Below are experts of layer 11 (counted from 0) of a mixture-of-experts language model. Rows are named router (the router's row for the expert) and show model dimensions 144-191. Each number is 128 + 24 x the weight over its row's rms, rounded and kept within 0 to 255. Numbers have three digits each.
After each expert's rows: "comes after" lists some tokens at least twice as common just before its tokens as in all text. This comes from a sample of Wikipedia text that the model never trained on. Tokens count by the router's weight.

# expert 7
router:123142161152104108180081111102160088129093146122126142153124125151101173168100140132130138127118157104107151131118103144129087171170123149121120
comes after: "\n", ")", "\"", " Born", " Siege", " Genus"

# expert 21
router:098122167087118147130095116111148125181116121127103143138136104155110154136166158091163143107136121123135134171156117123158077144155107101128127
comes after: " ", " (", "'", "==", "2", "-"

# expert 3
router:126155124106104158142118118083175116165089080114117166173144080142133144158109159130138136097158167102087185128113090137132132173117149124118144
comes after: " of", " in", " to", "s", " on", "ing"

# expert 24
router:109131150122124140164109138096160113117133116114083125123133095158122120129128150082138159127174138175097153099145100129116120159173134123104134
comes after: "\n", "==", " \"", " (", " ==", "==="

# expert 0
router:111128201120120202158111132102130140180129109124108152095100087145153166166100139141163138101144145131112135108136092153115091159142138117116129
comes after: " |", "|", ",", ";", " in", ":"

# expert 19
router:098156142122109142144149110111131127167123080115145181168142125171116167105128145117148112112111126074099119104164073112108142149114108116103139
comes after: " ", "\n", "-", "2", " \"", " ("

# expert 18
router:144112176137091113137103082136123125148115098105145131126153087146083113139131174105155161114132170127159142089127129129115133146132074112098142
comes after: " |", "-", ",", ":", "|", " by"

# expert 27
router:098118164113105155142124106132134109143083115115115116171113137155101154121116156106148125110163119120107105085136123128107139133180141104111138
comes after: "9", "0", "2", "1", "8", "–"

# expert 5
router:124161145121160164150142074107152137181092108125101172124132121139093166156147134143176136103121159103110155139121122117128144134127108131116108
comes after: "0", "1", "3", "5", "2", "6"

# expert 14
router:089113131112128124138147118143144127143094095121124169177098092133089169156118162086147127107153139152154163127143130147139123159146111115117141
comes after: " |", ".", "\n", ")", " =", "=="

# expert 25
router:129142154106123166097129120102149142123102088095098120162104113129133173138098143120150133119143131103129175101136102117101105157160103092114110
comes after: " ", " re", "-", " \"", " un", " con"

# expert 10
router:087140196131136163127107102147146113141117132113117132157127134138073150132111151128143124116144165122085151135150100124143120146140144139134126
comes after: " ", "1", "–", "2", "3", "4"

# expert 11
router:109141121113146169152142096103139124138097107121123115171138115144088157150124169101143178118144148110108151112146097161113118131133121149084148
comes after: " the", " a", " his", " The", " its", " this"

# expert 8
router:079142149118123169131130118130152109156135098130040152142119118178114151124128129127160164121136149083133183117122083129112117175171134118126170
comes after: " ", "1", "2", " (", "9", " on"

# expert 28
router:127128136117114161157132106127127094139085122120114154164132116145071113182108158090162160121172132117136148096131097147109149165130119100118129
comes after: " the", " of", "'", " and", " a", " as"

# expert 4
router:106149159127130161149133085099147097122091103091096134160108125127126136141144160132158140137152138137084133113130155111094127150128149120100156
comes after: " |", "%", "4", "3", "6", "0"